config.yaml
n_layer: 16
d_model: 256
n_experts: 16
experts_per_token: 2
d_expert: 192
d_shared_expert: 0
activation: "swiglu"
moe_layers: [1, 3, 5, 7, 9, 11, 13, 15]
router_score: "sigmoid"
normalize_top_k: true
routed_scale: 1.0
balance_loss: 0.000133
balance_bias: true
init_std_router: 0.0166
lr_router: 0.00037
vocab_size: 21690
norm: "rmsnorm"
norm_eps: 1e-05
tie_embeddings: true
optimizer: "muon"
lr: 0.0121
beta1: 0.9
batch_tokens: [32768, 65536, 131072, 262144]
seq_len: 512
train_tokens: 275500000
steps: 7195
dataset: "wikipedia_en"
Below are experts of layer 9 (counted from 0) of a mixture-of-experts language model. Rows are named router (the router's row for the expert), down (a neuron's output weights, with its number) and show model dimensions 192-255. Each number is 128 + 32 x the weight over its row's rms, rounded and kept within 0 to 255.
After each expert's rows: "comes before" lists some tokens at least twice as common just after its tokens as in all text. This comes from a sample of Wikipedia text that the model never trained on. Tokens count by the router's weight.

# expert 7
router [133  74  74  86 155 143 114  68  86  36 119 177  79  79 118 118  94 138 142 129 101 162 137 134 132 123 103 167  90 135 155 130  97  91 144  97 128 128  94  88 169 124 103 138 109 140 141 133 169 155  88 117 129 176 153 135 119 127 143 104 118  92  86 153]
down0 [113 164 106 114 127 177 135 132 185 146  69 113 128  86 179 155 187 122  70 109 115  72 164 109 109 102 185 102 131  79 167 102  79  89  74 110 125  95 135 112 168 135 160 120 165 124 135 112 136 153 143 108 123 148 166 144 147 104  71 172 171 164  97 125]
down1 [120 135  56 125 144 117 105 146 146  89 122 123 194 108 137 165 113 146 165 127 111 159 162 133  87 139 118 159 156  67 100 176 104  87 100 132  72 157  92 126  89 148  78 119 137 155 129 145 145 182 121 154 111 109 161  95 153  84 120 116 131 125 182 158]
comes before: " to", " by", " in", " a", " as", " on"

# expert 1
router [138  93  87  72 140 126 117 116 130 108 137 150 120  90 151 118  78 157 135 143 107 161 130  42 119 124  90 172 134 136 139 216 105 103 139 142 173 202  76  68 110  43  94 137 141 108 122 136  98 176 100 152  74 144 117 156 145 135 156  97 116 155 130 102]
down0 [113 119 119 164  89 126  62  88 115 131  82 138 176 108 100  97 158 126 144 156  98 124 113 127  83 140 169 161 215 100 134  65  78  96 146 130 145  42 144 127 126 116 151 152 123  99 140 132 123 134 129 113 169 138  86 103 155  74 105  85 162 199 142  94]
down1 [148 130 165 133 127 118 149 137 166  55 167 133 135 101  89 109  79 152 116 174 156 148 174 128 126 128 150  88 127 120 176 157 124 117  89 140  93 152 119 130 143  91 134 146 111 173 156 131 181  98 134 149 148 113 101  91  99 169 169  99 118 121 125 124]
comes before: " |", ",", ";", " =", ")", "'s"

# expert 5
router [139  68 126 109 121  56  55  69 142 123 139 129 122  82 111 120  88 132 116 137  89  72  97 111  96 171  90 137 101 159 142 107  83 116 128  89 125 137  88 110 105 134  97 141 155  92 150 110 121 176  71 139 163 158 135  86 172 169 121 139  78 134 113  97]
down0 [136 115 130 122 116 117 135 141  67 131 126 135  52 134 146 137 148  92 134 127 116 148  85 174 136 166 149 163 156 162 172 118  69 114 164 173 213 113 135 125 112 138 148 119 130  66 123 111 116  74 125 183 150 164 136 128 114  84 115 108 124 164 152 129]
down1 [139  77 143  79  69 151 115 132 159 117 113 158  89 124 125 107 163 142 137 168 132 130 143  95 119 135 166 134  52 140 169  95  99 149 122  91 168 161  94 100 181 136 179 126 163 111  97 108 137 151 118 143 119 174 143 167 100  72 143 145 156 112 127 166]
comes before: "\n", "-", "|", " The", " He", " In"

# expert 13
router [133  78 150 102 107 138 117 105 130 109 178 111 129 145  61 140 102 147 112 126  74  78 122 100 130 123 188 118  69 122  51 133 107 133  89 106 120 123  63 120 125 149 102 134 180 136 112 163 119 144  85 114 156 178  99 151 197 139 164  99 145 149 144 124]
down0 [161 125 103  90 183 148 115 175 148 162 147 158  95  90 149 159 122  80 113 140  94 141 156 142 132 141 154 136 164 162 132  97 100 105 107 104 195 152 120 120 168 148 142 113 157 162  97 110 104 145 122 112 126 107 127 131 117 155  92 148  44 145  89 118]
down1 [ 97 143 129 117 164 154 136  66 139  95 126  94 134 119 106 127 166  97 118 102 131 132 131 148 129  69  84 121 142 154 140 168 125  92 167  78 166 126 173 141 206 158 117 151 199 129 139 119 128 180 136 100 129 130 165  93  95 133  38 157 117 111 120 164]
comes before: " the", " a", " his", " an", " its", " their"

# expert 3
router [128  88 102  93 105  77 108 100 111  69 134  81  63 127  97 130 104 138 124 155 108 123 145  50 158 156 100 125  83 125 143 122 108  98 171  87 141  85 103 115 160 140 133  92 161 161 118 125 159 149  85  93 144 184  80  97 119 143 118 125 128 130  70 131]
down3 [122  63 159 128 167 111 165 158 115 149 125 192  70 164 102 154  86 157 156 132 108  96 112  87 171 101 172 109 178 120 144  83 147 138 142 109 168  74 120 165  59 133 157 130  61 143 168 108  97 165 166 116 109  92 141 153 119 104 105 123  98 147 107 100]
down4 [150 163 182 145  98  95 148 112 125  98 142 104 110 140 128 103 136  83 128 144 101  84 124 138 135 114 147 118  70 129 138 135 145 119 140 153 134 156 140 181 131 146 147 224 166 171 138 148 118  79 154 113 118 127 135 116 150 142 117 195 145 157 110  63]
comes before: " of", " and", " in", ".", " for", " to"

# expert 4
router [120  65 129  77  78 113  65 115  93  63 174 130  92 128 138 191  93 114  78 111 105 166 122 117 133 118  85 133 160 155 182 152  78 134 206 150 156 154  60 104 118  98  88 139 168 156 138 162 135 129  92  99 125 158 107  81  93 137  83 115 142 105 122  97]
down3 [110 157 104 150 146 159 165 103 129  92 121 163 110  92 151 137 137 114 142  60 116  96 108 122 126 157  83 138  83 166 160 142 111 118  90 155  90  56 134 112  61  41 127  91 138 154  72  82  98 106 109 127 113 146 116 105 139 172  66  83 185 117 136 174]
down4 [138 107 131 119 109 177 124 153  94 134 139 193 106 159  93 103  93 151  69 110 158 100 123 122  52 167 107 153  95 130 176  55 131 163 102 160 177 136 113 111  98 139 152 127 135 113  60 147 167 148 126 109 130 132  84 171 140 146 152 200 116 133  78  57]
comes before: " |", "4", "7", "%", ".6", "8"

# expert 11
router [111 111 108  89 130  95  99  76 165 100 138 147 100 134  77 150  93 146 152 183  72 106 166 114 129 211 122  98 137 138 143 184  52  77 143 112 168 167  65  89 150 137 139 123  91  58 155 110 149 172  92 147 175 155 123  83 137 130 118 127 116 123  82 128]
down0 [111 106 136  97  95 132 111 117 128  99  89 160 127 121 117 123 149  48 154 159 109 161 170 138  41 136 155 117 153 110 134 174 160 192 157 138  92 110 148 122 111 129 132 189 140 164 178 128 171  95 153  93 143 140 104 146 107  86 141 172 102 158 107 122]
down1 [121 142 109 125 180 160 109 162 102  71 136 179 176 149 120 123 229 129 101  75 120 111 160 153 129 106 132 126 134 128 135  71 164 108 158 106 143 103 156  99  79 110 108 140 114 133 126  91 195 131 140 157 184 126 113 141 108 123  94  29 169 126 113 117]
comes before: "\n", "-", "|", " ", " 0", "The"